Weights of a small mixture-of-experts language model, trained from scratch on English Wikipedia.
Experts: 64 experts in each of 12 layers, 4 picks a token.
Below are experts of layer 8 (counted from 0) of a mixture-of-experts language model. Rows are named router (the router's row for the expert), up (a neuron's input weights, with its number) and show model dimensions 0-255. Each number is 50 + 10 x the weight over its row's rms, rounded and kept within 0 to 99.
After each expert's rows: a language model's description of what the expert responds to. This comes from a sample of Wikipedia text that the model never trained on.

# expert 33
router:35 44 31 44 48 56 49 35 62 38 41 48 61 59 64 58 43 54 54 43 55 58 54 46 61 36 78 36 47 22 52 58 62 43 55 47 41 43 55 64 43 51 36 52 48 38 46 62 57 29 53 45 59 60 51 45 58 56 65 55 61 72 32 46 42 45 45 60 66 36 46 58 53 62 57 41 33 49 48 52 48 55 32 48 51 37 57 47 59 48 41 57 44 34 57 57 58 60 51 61 60 37 44 65 56 43 51 44 40 73 50 50 50 37 38 58 57 61 31 48 61 51 53 71 41 34 57 51 54 52 61 47 65 50 45 56 30 38 59 52 39 54 56 34 61 49 39 58 43 35 41 49 47 40 47 50 51 56 60 39 52 52 51 43 41 42 60 35 83 55 56 50 49 65 62 40 62 56 48 64 36 28 49 39 47 51 55 55 50 58 58 43 38 48 48 37 39 44 42 55 64 43 35 42 37 55 52 54 60 51 42 53 47 64 37 50 60 53 42 41 57 54 45 43 57 53 61 29 55 48 45 64 55 31 75 41 46 62 47 70 68 49 37 65 52 59 51 52 66 40 40 54 46 58 43 55
up0:65 42 34 53 51 51 47 44 39 77 53 40 57 53 47 58 54 52 63 48 53 45 60 60 50 42 54 53 44 36 61 38 40 57 59 48 63 72 47 49 51 41 39 57 63 65 39 50 68 64 71 52 56 57 34 55 59 60 48 54 48 37 53 58 57 61 47 69 35 59 53 46 51 46 57 62 53 57 63 45 43 58 64 60 27 24 53 43 68 43 48 65 63 42 59 79 53 45 50 41 52 52 40 69 52 70 64 51 53 61 56 36 53 56 49 49 65 59 53 39 52 45 51 69 53 39 42 49 53 39 48 58 34 57 50 44 58 56 44 46 48 51 38 46 55 45 54 57 66 39 40 52 48 45 45 56 59 56 63 58 46 54 36 52 48 53 57 71 61 58 56 42 43 60 46 35 43 49 31 66 62 50 51 52 48 52 43 45 67 39 53 53 47 32 57 57 64 52 61 43 58 49 64 38 60 46 51 35 44 53 49 45 41 57 24 38 50 52 54 37 46 46 53 40 63 58 49 58 46 37 59 51 44 71 57 47 36 65 38 65 46 47 34 56 43 38 53 51 31 37 34 30 51 52 77 64
It responds to: Spatial and temporal prepositions. Prepositions and connectives after a verb or comma, such as along, around, upon, during, through, on, across.

# expert 38
router:65 65 52 55 48 52 47 48 49 55 43 62 51 61 71 61 26 50 41 44 55 39 57 44 61 62 75 52 42 58 59 27 59 25 57 55 52 58 41 61 64 45 53 44 51 57 58 49 62 58 53 40 46 63 50 41 56 61 44 43 66 51 56 25 62 56 44 63 67 46 42 32 61 52 62 35 57 32 53 60 68 54 58 67 33 54 30 59 51 41 51 65 66 53 66 50 56 43 43 45 57 62 61 19 39 67 61 50 56 55 45 48 62 53 59 48 42 53 49 61 51 64 45 42 51 59 50 50 62 61 67 40 44 45 47 54 53 54 61 53 47 37 53 57 67 46 48 54 56 50 55 58 56 55 47 42 45 64 56 55 51 59 50 47 64 44 52 47 62 64 50 53 63 40 40 40 37 34 50 62 42 55 38 37 61 41 49 53 57 59 49 44 61 38 52 58 37 39 58 62 43 63 52 56 20 53 52 38 32 60 39 45 57 42 53 51 47 50 58 42 47 52 47 53 42 55 47 33 55 58 45 50 58 35 32 66 70 57 33 48 68 52 57 57 45 51 59 34 35 45 40 44 42 53 46 28
up0:51 54 54 69 54 50 54 39 43 56 47 61 77 32 52 54 63 39 53 34 46 42 49 45 52 57 64 59 47 63 58 44 60 59 47 48 46 52 64 41 54 34 44 29 55 64 48 52 47 52 48 55 48 43 47 52 63 65 56 56 49 46 63 49 59 43 56 71 52 64 53 51 61 53 60 45 55 44 58 69 61 54 51 60 46 51 45 60 51 40 45 39 73 52 57 57 53 35 39 69 39 66 53 25 65 55 40 65 12 24 35 60 46 48 40 57 38 59 36 61 40 48 37 54 29 58 44 58 42 58 65 38 40 46 28 34 50 56 52 44 58 53 62 50 46 49 57 52 49 56 43 54 48 48 49 39 51 44 54 52 46 52 41 44 59 64 34 53 48 60 52 26 65 57 42 44 52 38 60 51 58 47 38 57 55 53 48 38 60 58 48 48 51 43 51 40 36 60 58 65 43 56 47 46 45 49 54 56 47 59 50 53 65 30 74 64 43 48 56 43 66 71 43 40 47 50 44 40 47 49 36 51 45 41 72 61 56 56 39 27 54 43 71 55 40 49 60 55 41 58 50 34 44 50 62 52
It responds to: Inner word syllables. Middle syllables of longer words, mostly Latin-derived, such as Recommendations, condemned, remodel, motivates, Aerial.

# expert 36
router:31 56 55 49 44 59 69 64 62 37 43 45 32 34 47 47 43 44 43 18 54 60 47 44 44 60 46 54 45 41 38 47 54 65 55 40 37 39 41 65 39 57 32 71 51 40 43 43 46 39 50 59 56 60 36 45 50 52 54 44 57 40 65 52 44 49 53 50 44 57 35 52 40 57 56 47 41 60 46 45 26 43 32 36 54 34 62 43 47 37 72 37 54 61 37 71 60 54 48 45 39 42 41 30 44 42 52 43 41 47 43 37 34 55 45 46 31 43 57 44 60 66 59 53 43 43 53 62 41 55 42 63 57 49 65 56 60 51 60 53 49 35 37 68 52 44 37 49 42 49 59 34 42 47 47 57 46 47 62 62 37 48 54 63 31 43 46 50 33 61 64 51 59 66 50 49 47 56 64 48 43 41 56 53 60 65 54 47 73 44 59 41 57 46 55 56 32 52 32 53 56 60 76 36 48 50 51 35 52 63 44 53 53 46 51 63 52 55 37 51 44 58 65 63 61 50 49 68 50 47 37 62 57 35 52 45 45 49 61 53 62 44 48 56 51 57 43 35 39 30 38 28 56 45 53 60
up1:49 52 53 39 52 45 56 48 46 42 52 36 55 57 46 29 52 46 50 55 50 65 41 54 56 39 58 54 55 57 44 32 44 45 33 52 60 48 54 50 51 51 53 42 65 52 57 53 36 53 54 52 31 66 49 71 65 49 53 49 57 52 33 44 68 51 42 60 47 49 55 55 40 63 40 63 56 44 52 47 36 49 46 40 58 50 55 51 28 67 39 54 62 66 45 33 54 30 56 45 48 71 56 42 63 49 39 54 54 40 51 44 48 62 44 35 44 53 49 52 55 46 36 61 51 62 36 51 46 31 61 65 48 64 60 37 22 47 59 47 37 47 39 39 41 58 53 26 50 47 46 40 31 52 63 49 56 52 46 56 46 42 57 46 73 37 30 52 36 59 46 62 57 36 43 44 41 42 55 53 65 43 49 47 54 63 51 36 53 55 54 70 52 38 43 43 76 65 66 65 25 50 52 40 34 26 58 65 42 47 40 66 65 62 47 54 44 55 59 55 55 46 54 56 37 40 52 46 73 67 46 58 63 38 46 50 45 52 38 54 55 35 55 49 55 45 61 35 49 39 31 47 47 40 42 40
It responds to: Clause-linking prepositions. Prepositions and conjunctions linking clauses in narrative biography, such as for, with, after, while, plus years after On March 4.

# expert 9
router:63 63 86 56 41 66 39 58 49 45 43 45 44 51 37 54 50 53 38 36 56 62 51 46 39 50 52 46 55 60 52 62 46 67 44 45 42 46 53 44 34 47 43 56 48 54 43 65 67 47 61 34 55 61 40 47 57 51 56 57 57 65 50 39 58 64 47 28 59 54 51 40 33 69 50 47 42 78 44 45 49 54 57 56 55 47 58 39 53 39 75 47 55 55 52 71 42 50 53 39 57 48 41 66 44 29 54 44 42 57 48 41 55 64 50 60 60 57 52 45 63 51 58 50 47 76 60 58 51 56 52 64 74 49 51 61 51 52 50 52 52 39 51 45 58 33 45 55 49 38 51 65 42 55 51 65 36 33 55 49 47 60 28 52 53 37 45 66 64 57 49 48 41 59 37 40 34 51 45 43 41 46 46 42 48 51 61 46 40 48 53 40 61 43 59 62 44 37 53 51 53 35 32 41 64 53 48 54 78 59 45 48 65 48 42 65 49 70 52 37 47 67 61 50 42 48 61 74 43 45 45 49 42 41 52 57 63 51 57 55 52 41 63 49 51 50 45 64 57 31 50 33 60 48 25 63
up1:44 50 44 54 55 51 55 39 48 55 47 33 58 50 47 32 51 62 53 30 50 49 56 46 58 49 62 65 41 59 60 49 48 43 44 54 48 56 53 38 52 44 46 64 50 60 62 42 47 59 44 57 54 56 48 44 45 50 65 50 68 38 62 47 61 56 43 45 52 64 64 51 48 56 47 43 54 62 59 41 46 44 33 63 56 35 55 50 35 61 34 56 63 48 41 38 47 44 58 63 64 41 36 54 51 46 42 54 37 66 53 52 47 59 36 59 50 39 51 46 44 77 53 51 61 61 63 57 58 58 50 45 69 51 46 40 40 70 44 37 60 40 53 47 71 63 71 63 66 50 33 59 51 47 56 56 55 29 38 67 34 53 69 68 67 53 48 60 46 54 58 49 66 49 52 55 46 37 61 43 39 53 39 54 31 55 57 48 38 45 60 49 35 58 25 58 72 28 44 41 56 48 46 51 51 42 52 52 49 48 48 56 60 53 35 35 58 61 70 65 64 56 59 36 43 50 64 34 49 46 43 56 64 42 39 50 44 42 58 25 38 27 54 46 42 46 46 46 55 31 58 67 58 39 32 51
It responds to: Time spans and careers. Time nouns and career verbs in biographies and sports, such as years, months, season, born, competed, plus commas and table pipes.

# expert 61
router:43 55 57 51 50 26 37 39 52 45 44 48 41 55 78 55 54 60 47 49 45 56 59 56 56 44 47 56 57 55 64 35 39 31 62 48 50 40 29 50 81 48 63 39 50 58 58 45 68 58 51 45 49 52 58 48 64 45 51 58 33 64 68 65 45 65 43 52 43 50 51 41 61 46 58 51 67 44 52 50 51 56 49 55 40 45 51 45 50 70 36 66 51 35 67 55 49 50 52 68 59 58 55 32 44 49 57 63 49 59 41 48 55 56 47 55 54 58 52 61 49 51 39 49 47 35 56 31 57 58 55 53 37 58 50 50 56 41 40 54 51 60 41 39 60 51 38 54 71 28 38 61 44 41 43 60 46 51 61 65 52 47 42 32 74 41 47 44 61 64 44 47 62 48 44 48 45 34 43 63 49 63 67 45 39 40 47 51 48 49 49 40 45 63 33 38 69 37 54 49 45 75 28 45 44 45 37 51 69 60 48 46 56 36 38 47 50 44 58 35 55 70 42 53 48 51 41 52 57 58 49 71 60 71 33 60 72 51 42 61 43 50 49 45 53 48 47 37 54 53 62 64 56 54 70 53
up0:73 49 49 61 59 43 50 61 48 64 42 49 63 61 50 46 62 47 29 28 48 59 63 47 46 53 46 72 32 48 66 41 57 47 51 30 49 44 43 53 50 37 52 60 64 33 47 45 69 51 50 42 54 42 39 55 63 24 63 43 67 50 42 59 56 48 55 49 44 51 55 43 58 42 55 39 58 41 41 44 46 65 31 42 49 47 45 55 69 71 37 52 48 51 66 52 40 54 25 35 36 71 48 59 50 31 55 50 47 49 64 63 46 59 42 50 57 46 51 49 35 48 52 52 53 45 44 66 32 46 59 63 60 50 63 62 39 44 50 39 42 61 40 25 39 47 41 40 51 35 48 44 50 40 40 44 48 50 45 45 41 46 52 48 54 43 42 49 64 52 47 41 35 53 52 50 34 60 65 60 43 52 51 67 28 41 55 41 37 43 60 43 60 54 55 46 48 39 49 44 42 58 58 37 52 49 35 64 34 41 49 39 39 52 53 48 35 52 49 33 57 59 53 39 51 51 38 48 48 46 73 31 48 59 25 60 42 47 34 52 53 54 53 45 56 42 45 44 28 58 47 43 31 55 63 35
It responds to: Mid-word lowercase fragments. Short lowercase pieces in the middle of ordinary or technical words, such as ut in clutches, roc in groceries, ope in cope.

# expert 3
router:62 34 28 61 58 44 41 41 54 51 40 63 49 61 28 59 30 31 48 36 49 60 47 41 61 38 43 55 40 58 58 47 43 61 43 66 39 43 41 51 40 47 61 55 43 56 37 53 44 41 59 47 57 55 39 59 47 52 50 66 45 40 34 70 64 73 31 66 59 35 51 51 52 72 53 46 40 52 42 43 69 54 59 46 43 51 47 43 55 39 54 67 43 71 61 49 56 48 51 61 59 68 59 65 37 68 56 52 45 58 53 52 52 59 64 54 53 49 66 54 50 52 58 52 61 70 59 31 62 49 66 66 39 55 46 44 56 43 35 56 49 42 55 40 43 43 51 60 36 25 48 50 71 38 51 46 49 67 61 51 44 66 54 39 68 42 41 55 63 56 57 62 37 38 52 45 42 39 45 41 50 35 45 56 49 51 61 60 42 53 59 42 49 47 52 64 51 43 26 64 60 47 48 54 48 50 43 58 66 52 47 43 54 58 38 46 55 46 56 35 29 44 43 48 41 53 67 41 34 48 44 56 50 68 46 44 47 67 54 53 58 44 49 53 62 52 43 55 33 36 51 48 41 49 48 29
up1:42 55 44 26 47 53 52 41 48 52 66 52 42 53 48 50 49 36 43 60 39 25 43 57 31 48 54 70 43 61 49 59 53 53 35 35 60 59 43 55 54 52 41 43 53 56 39 59 61 56 54 61 55 46 58 60 43 37 60 47 41 56 56 44 55 53 56 52 43 65 73 46 49 60 46 52 40 59 69 54 54 36 63 40 40 21 46 43 52 40 38 67 57 47 55 49 41 39 69 48 44 59 39 59 46 59 54 54 48 54 48 56 28 47 56 44 46 53 56 43 33 62 45 53 63 55 55 51 41 40 56 50 46 67 31 31 62 53 49 47 55 34 59 46 49 49 40 67 50 39 42 65 47 55 48 36 39 62 32 52 46 57 46 44 28 50 70 61 54 59 47 40 50 57 44 54 50 44 62 62 55 49 54 61 53 45 40 33 62 33 33 63 54 55 56 62 63 68 37 54 41 64 47 65 60 18 45 65 43 38 53 47 49 43 50 29 44 57 47 46 77 37 61 52 48 45 39 49 54 46 54 46 30 52 54 55 59 46 38 31 56 47 46 68 54 42 47 21 56 44 51 41 52 39 45 50
It responds to: Descriptive common nouns. Common nouns naming people, places, institutions or works after an article or possessive, such as local, town, politician, film.

# expert 34
router:56 58 62 53 33 53 38 40 50 45 38 63 47 68 53 58 36 46 43 57 51 55 63 30 53 60 50 36 39 66 61 28 54 47 60 67 45 57 55 49 27 62 39 40 42 41 53 53 62 41 62 43 56 54 60 42 44 56 48 55 62 37 36 42 54 56 33 44 63 48 50 41 34 56 60 39 44 63 46 57 52 57 56 55 50 58 23 31 64 42 46 61 37 54 66 63 62 53 56 32 49 52 52 43 52 44 53 46 54 55 33 37 60 62 59 57 50 54 52 50 59 60 47 30 43 55 54 68 65 56 55 41 61 34 65 51 36 44 88 52 58 65 63 57 50 47 55 55 59 49 53 40 44 46 52 45 43 34 53 80 55 62 51 54 62 47 48 40 49 43 60 65 52 44 48 42 31 52 40 64 39 53 48 41 55 51 38 59 51 46 47 42 46 38 38 53 45 46 49 62 60 53 37 38 29 56 46 46 63 50 30 41 63 42 38 60 50 51 51 36 46 46 39 62 49 60 52 42 41 43 32 54 64 42 44 65 57 48 42 44 51 51 40 55 55 54 53 58 36 53 29 65 36 62 49 38
up0:53 49 55 56 44 40 45 60 51 45 63 45 40 39 53 29 68 42 63 39 44 45 61 57 51 30 62 66 57 43 43 41 45 50 28 58 56 44 59 39 64 49 53 37 50 46 65 63 38 62 53 43 41 35 55 54 42 64 46 52 44 52 49 47 60 47 47 37 41 50 49 51 49 39 63 44 53 37 54 32 56 53 37 48 44 57 57 53 53 49 55 52 56 42 43 32 50 38 64 43 46 48 38 47 47 53 43 47 53 51 62 74 52 44 32 36 47 61 60 62 41 58 50 44 57 50 35 47 43 46 50 54 58 52 59 47 46 76 56 41 55 51 62 70 40 30 55 40 28 49 54 59 41 50 34 64 46 52 38 33 67 58 55 41 39 55 60 48 53 46 34 51 58 33 51 58 62 61 74 40 60 57 76 40 53 55 45 60 56 44 58 52 53 82 39 28 54 48 62 44 46 36 69 63 56 54 57 65 44 44 35 64 39 60 67 26 48 49 55 37 55 52 62 46 60 71 35 46 55 65 50 56 39 47 56 36 39 47 44 52 42 58 53 42 49 43 48 36 49 48 57 39 61 60 46 65
It responds to: Mid-word pieces, dates. Opening or middle pieces of long common words (interpret-ation, doc-toral, orth-ogon-al), the after prepositions, and month names or century ordinals like 14th.

# expert 0
router:55 62 46 57 50 49 53 64 59 51 43 61 61 63 39 63 45 40 40 67 55 60 52 43 47 49 55 52 49 57 49 44 52 61 52 56 54 37 38 44 40 56 64 40 35 39 43 60 73 46 54 42 59 43 56 42 48 48 34 71 50 57 35 53 65 54 44 73 64 53 47 30 43 65 57 49 46 40 43 56 64 51 44 59 58 50 59 47 55 39 51 57 35 42 52 37 52 46 44 64 52 58 49 60 32 29 53 48 42 52 54 54 48 50 62 51 55 63 46 60 52 49 54 25 45 45 58 55 47 54 65 69 39 48 69 47 62 49 39 50 36 60 67 45 34 41 40 55 52 47 58 41 52 42 40 38 47 48 65 57 30 59 33 36 40 40 47 53 62 52 45 55 71 51 54 49 56 18 45 48 52 36 42 48 34 42 60 48 23 53 52 46 58 40 64 63 47 36 45 54 55 38 37 74 58 59 67 53 48 59 45 37 62 55 38 66 55 42 48 33 48 64 46 48 41 55 53 68 71 52 49 39 44 63 44 42 53 63 27 59 52 42 47 47 56 54 44 66 50 49 38 51 65 42 30 35
up0:57 56 37 49 56 50 54 41 46 39 59 56 48 50 44 47 48 50 51 34 42 55 53 61 39 42 40 38 57 63 43 41 65 48 49 51 42 42 42 40 42 59 61 34 72 44 45 41 51 55 51 62 50 47 29 72 44 57 48 25 32 49 49 46 45 50 71 30 39 55 54 37 34 42 40 51 63 49 58 37 50 41 47 57 43 49 52 52 43 47 33 46 46 49 46 58 51 52 65 49 58 32 47 62 76 53 40 60 48 42 56 33 31 46 43 40 54 48 46 62 53 61 65 56 47 61 44 61 61 43 52 44 38 46 50 38 67 58 71 50 34 51 55 58 58 69 44 46 52 37 53 57 33 46 51 44 55 39 37 63 63 58 59 63 51 56 57 49 48 36 49 49 57 42 35 34 54 52 59 61 58 70 59 71 48 42 59 28 59 57 44 59 41 35 49 42 57 48 43 22 47 49 57 50 56 51 44 61 57 55 53 64 55 64 59 40 37 32 43 48 74 36 45 57 54 37 31 57 60 56 55 39 56 26 53 57 44 34 43 52 40 47 27 46 51 41 61 41 33 44 50 49 56 43 53 60
It responds to: Phrase-ending nouns, commas. Nouns and number endings closing a phrase before a comma, of or which, such as children, 7,138, day, country.

# expert 57
router:51 49 39 59 53 55 30 42 46 52 41 51 67 50 30 46 39 43 39 45 55 57 37 31 48 52 59 37 40 61 51 65 36 56 41 58 45 44 52 51 32 47 49 34 50 47 42 56 62 41 57 50 55 36 41 54 57 52 43 52 57 45 50 53 46 67 41 57 61 42 46 39 62 55 56 36 47 59 41 44 75 49 58 45 48 54 57 50 57 38 52 65 47 60 56 54 57 57 42 65 39 57 62 62 57 62 51 41 42 54 59 34 61 68 57 60 62 60 55 35 56 27 32 55 47 56 55 39 54 52 59 48 41 46 47 51 64 47 45 53 72 55 34 37 41 36 39 59 61 45 39 43 47 24 52 59 42 70 58 60 44 61 51 39 54 45 48 46 62 61 57 56 56 33 38 50 52 45 42 40 44 61 47 47 42 39 48 55 43 56 66 41 54 47 21 57 60 48 33 59 56 43 66 46 18 43 45 67 33 62 40 46 50 57 40 43 64 75 55 34 45 55 57 54 46 53 72 59 45 58 44 51 63 62 44 38 61 42 59 47 44 48 52 64 66 59 40 52 44 46 51 37 37 50 39 29
up2:47 51 40 44 41 50 65 42 48 48 47 56 48 57 29 49 61 69 55 46 66 46 48 46 20 32 43 72 54 55 51 59 39 64 44 36 45 45 43 43 50 30 56 30 61 42 54 32 70 53 61 54 43 69 51 51 48 47 65 53 60 44 48 49 51 62 39 63 50 44 75 51 61 39 41 44 66 45 37 54 46 46 44 55 40 43 41 56 50 58 62 55 63 55 42 57 40 40 42 54 47 68 35 52 50 26 65 59 46 71 60 48 40 47 44 63 37 51 60 50 45 40 47 21 66 49 65 56 44 62 61 58 46 47 41 36 39 40 52 41 64 68 41 49 32 47 41 27 40 44 62 41 46 61 42 60 46 48 51 61 49 50 49 50 55 61 52 53 58 32 54 54 43 48 56 55 43 68 50 62 62 53 46 49 59 46 56 50 50 37 49 44 50 69 36 55 63 57 62 50 74 46 54 62 54 49 60 50 57 49 53 43 46 37 39 59 35 51 67 38 55 68 63 44 64 66 45 53 46 41 42 60 49 54 38 44 59 44 51 49 51 49 60 26 50 60 54 38 39 48 62 37 43 45 51 66
It responds to: Abstract activity nouns. Abstract nouns for roles, processes and economics after the or a, such as position, role, income, development, design.

# expert 41
router:61 50 42 56 47 64 55 43 60 56 54 51 40 55 33 37 46 47 39 47 58 45 44 51 65 53 58 37 52 61 49 64 66 57 46 57 42 48 46 49 56 65 55 65 38 45 48 53 45 59 54 44 62 57 54 49 50 63 59 53 66 27 56 39 47 58 31 66 53 48 50 64 37 61 57 50 54 37 44 56 43 55 57 63 61 49 60 47 46 42 28 57 47 49 37 31 51 50 42 36 49 55 54 52 44 60 53 57 66 37 55 39 57 66 60 57 59 59 39 56 58 63 73 43 55 48 55 61 56 60 58 57 59 52 55 43 46 41 47 53 61 58 84 37 68 52 54 55 46 62 34 54 39 62 44 64 64 71 51 49 46 57 55 60 47 42 41 45 50 56 55 62 31 62 58 38 29 63 42 43 38 44 58 43 47 59 64 60 42 50 48 44 64 47 69 64 60 41 58 65 59 31 59 43 31 53 52 42 58 42 50 39 59 47 62 45 48 60 42 58 41 45 40 44 45 59 48 49 31 66 37 37 54 44 75 56 62 61 48 47 52 47 43 21 49 59 46 56 47 39 54 72 31 43 34 49
up1:47 51 49 45 47 45 36 61 43 65 73 56 50 43 37 44 58 44 63 43 59 35 54 41 40 60 53 29 58 55 45 59 70 57 58 66 53 45 52 33 61 52 48 46 41 61 49 51 41 54 51 27 40 51 57 41 55 62 59 50 33 52 48 42 45 59 46 56 55 52 57 58 46 66 29 26 48 52 40 50 29 42 47 44 48 41 56 40 51 37 55 53 38 43 45 46 57 54 31 58 42 42 49 49 48 55 29 58 63 38 51 61 58 49 62 50 78 31 41 45 31 53 31 49 70 49 50 48 36 40 50 35 23 44 46 28 53 33 46 43 54 67 54 49 53 53 49 31 47 61 33 66 45 60 47 52 43 43 48 45 46 50 59 49 49 46 37 45 68 49 60 52 60 50 40 43 54 39 48 55 38 41 49 47 51 43 56 41 50 41 40 45 48 58 49 40 38 59 64 47 51 49 59 52 37 46 67 53 40 42 45 49 49 52 51 56 62 42 62 63 57 61 41 60 59 60 50 69 31 41 52 47 44 61 64 44 39 46 37 34 48 49 22 31 62 44 73 61 56 48 35 63 60 45 55 63
It responds to: Infobox dashes and articles. List dashes opening infobox fields or list items, table pipes, and frequent function words such as the, The, his, He.

# expert 4
router:44 43 23 62 34 64 56 84 55 37 46 55 54 40 51 48 36 36 41 36 57 59 33 58 70 51 47 48 37 46 63 55 59 44 56 57 47 48 57 60 48 69 44 68 48 24 54 41 49 42 48 54 55 49 35 38 45 50 46 54 55 62 45 27 58 28 53 44 50 37 38 57 43 55 62 37 41 69 43 53 31 53 40 47 58 51 38 42 44 48 57 30 50 33 47 57 46 53 44 60 69 44 55 43 46 40 40 40 36 38 38 45 61 45 54 53 49 53 53 53 59 59 55 44 38 41 65 48 56 53 55 27 42 45 66 61 35 49 42 50 49 59 61 41 56 47 48 53 56 71 47 34 60 44 41 53 51 39 49 55 60 53 74 48 57 40 42 44 35 49 43 50 51 56 58 44 48 39 46 52 36 52 42 49 48 52 47 58 58 64 56 46 58 46 24 38 34 48 48 56 52 49 41 54 43 60 29 57 49 54 41 45 59 52 42 57 51 45 43 31 44 55 49 63 45 57 58 66 39 49 45 54 48 22 43 41 51 41 45 51 26 58 46 75 65 64 43 53 53 45 51 40 63 62 46 62
up0:29 54 37 53 53 36 69 58 48 47 46 51 45 49 43 38 44 51 57 35 60 50 34 43 54 43 51 59 51 37 34 72 58 46 49 60 36 55 57 73 39 57 69 46 65 44 49 62 56 48 40 52 42 32 55 49 45 34 63 43 40 47 61 43 35 59 56 41 44 24 52 64 61 55 63 54 59 60 45 33 41 53 47 46 75 54 46 62 55 69 18 46 50 64 44 46 49 69 50 55 35 46 53 49 54 59 43 61 52 32 52 51 49 49 52 49 68 45 48 30 46 39 42 49 59 58 42 61 59 58 49 51 40 45 51 38 48 48 46 51 46 43 47 60 42 41 47 39 46 44 50 49 49 56 79 44 58 43 41 36 41 23 38 51 45 35 44 45 36 61 60 62 42 47 63 48 59 56 46 44 51 40 59 58 53 49 58 45 49 55 51 48 38 44 62 38 48 49 59 43 61 67 60 48 60 64 71 42 72 67 45 50 64 57 66 52 59 38 63 68 54 46 47 45 67 33 59 51 35 41 71 59 64 42 52 48 39 46 49 55 44 47 54 67 47 54 52 45 46 41 66 61 48 58 42 49
It responds to: Prepositions and conjunctions. Prepositions and clause-openers such as in, of, with, after, if, how, plus header words in tables like Source, Role, End.

# expert 15
router:56 57 64 60 44 55 61 56 53 43 44 38 55 41 31 52 40 47 44 50 60 51 56 52 55 34 55 60 55 43 45 48 39 65 50 49 53 54 55 59 51 54 51 53 44 47 42 50 49 48 54 61 61 41 47 46 37 61 47 47 58 44 39 54 52 74 42 38 49 45 45 57 43 60 55 44 42 68 47 57 43 60 81 38 49 58 65 55 59 37 67 36 42 42 58 73 57 63 46 42 33 70 63 42 36 45 58 39 44 45 53 45 52 63 55 52 62 64 63 53 59 60 62 48 52 37 43 53 64 52 52 74 59 49 49 63 52 48 35 51 58 59 59 60 52 46 39 52 52 56 58 55 32 46 60 72 47 37 61 61 49 60 42 46 33 54 39 59 24 32 71 50 23 51 59 43 26 25 37 52 51 42 43 50 57 57 54 53 43 56 56 42 40 38 68 65 38 48 49 51 52 42 69 54 72 61 43 58 61 55 48 39 52 66 49 58 47 45 47 46 46 33 59 48 41 56 53 60 45 36 39 48 36 65 29 31 59 60 53 57 60 48 61 52 63 58 42 50 38 46 41 37 60 53 52 65
up1:72 68 65 37 40 55 56 35 51 58 51 49 60 57 37 34 59 52 49 65 49 36 46 57 48 46 53 61 43 49 43 30 57 53 45 44 60 42 60 31 48 60 35 52 50 38 32 58 46 51 44 65 42 35 63 47 49 55 42 32 58 76 34 72 35 64 50 57 58 58 41 30 59 46 41 43 50 50 39 55 57 40 52 59 57 39 50 68 56 62 47 47 65 51 66 42 49 52 46 55 43 46 59 67 49 56 37 38 57 51 63 45 46 52 51 43 49 32 56 45 58 61 24 59 59 37 46 39 46 48 41 38 51 63 44 53 40 45 53 50 46 77 50 39 47 46 49 50 56 44 51 54 58 56 55 57 59 39 28 73 56 43 47 42 47 43 38 43 59 45 69 44 35 44 44 46 62 51 46 54 51 49 44 62 39 73 57 56 39 29 47 58 42 57 54 51 61 42 52 49 46 61 33 40 41 51 46 43 59 31 48 70 31 51 43 62 38 58 48 36 53 33 53 62 50 52 63 34 38 58 49 51 33 70 39 48 54 51 46 40 46 61 41 48 58 57 61 38 51 53 42 35 60 39 33 43
It responds to: Separators after names. Punctuation closing a name or date span, colons in infobox fields, by and by:, line breaks, and the after clauses, e.g. "2016),", "style:".

# expert 54
router:69 30 39 59 53 38 43 40 57 48 45 52 60 57 62 58 52 30 57 66 58 51 66 61 68 42 59 47 75 49 69 56 37 45 59 46 44 49 34 52 49 51 57 52 37 47 46 46 57 52 55 40 51 50 53 50 52 57 27 53 44 48 68 53 35 50 45 38 64 37 52 48 46 58 61 40 44 54 48 57 34 59 46 47 62 33 59 42 63 57 42 55 36 57 49 41 50 61 42 55 48 65 58 59 43 53 56 46 38 63 44 52 35 34 46 58 36 64 54 49 51 62 67 63 40 61 55 38 53 60 57 49 24 44 58 50 48 46 43 60 51 58 37 49 48 42 47 52 48 33 66 58 51 38 36 49 35 48 54 64 65 60 60 48 55 60 44 54 45 32 41 53 39 57 52 45 81 47 41 47 48 40 47 38 45 34 75 63 69 58 49 45 47 39 62 40 46 48 40 51 55 45 45 32 59 55 59 48 65 60 46 50 60 62 40 40 58 34 48 45 44 67 33 38 39 53 60 45 63 55 44 57 36 57 37 62 62 40 31 59 28 42 49 49 49 60 49 33 42 54 49 76 46 42 51 45
up28:53 40 41 49 46 51 41 60 46 64 57 57 35 59 60 49 36 36 50 66 49 55 68 54 50 54 64 38 75 44 24 43 54 44 49 57 53 53 42 42 52 64 49 38 47 26 56 62 50 57 57 32 52 53 45 55 52 52 64 47 41 57 52 32 41 63 38 45 57 68 46 49 54 48 41 56 45 46 57 48 51 49 45 47 53 42 54 44 63 56 70 52 53 60 76 42 63 59 32 41 34 33 52 58 53 43 44 60 43 45 64 50 48 35 37 40 62 54 45 62 42 56 59 53 45 57 52 51 39 49 73 50 34 53 44 35 43 39 32 41 38 62 53 41 51 67 45 51 56 47 60 65 49 55 60 34 45 41 47 59 49 49 34 53 46 51 65 44 55 29 38 51 59 33 55 48 63 43 33 53 53 40 38 58 39 60 69 48 51 25 47 43 49 41 54 44 55 57 50 20 42 52 57 46 50 32 44 41 54 38 38 67 48 63 31 51 57 40 57 27 50 51 39 29 51 64 64 62 57 51 66 67 52 39 59 55 44 60 50 50 29 46 49 52 48 50 43 47 60 43 63 58 51 57 60 45
It responds to: Passive and descriptive words. Participles and adjectives after is or was, and phrase-openers, such as known, such, used, designed, available, According.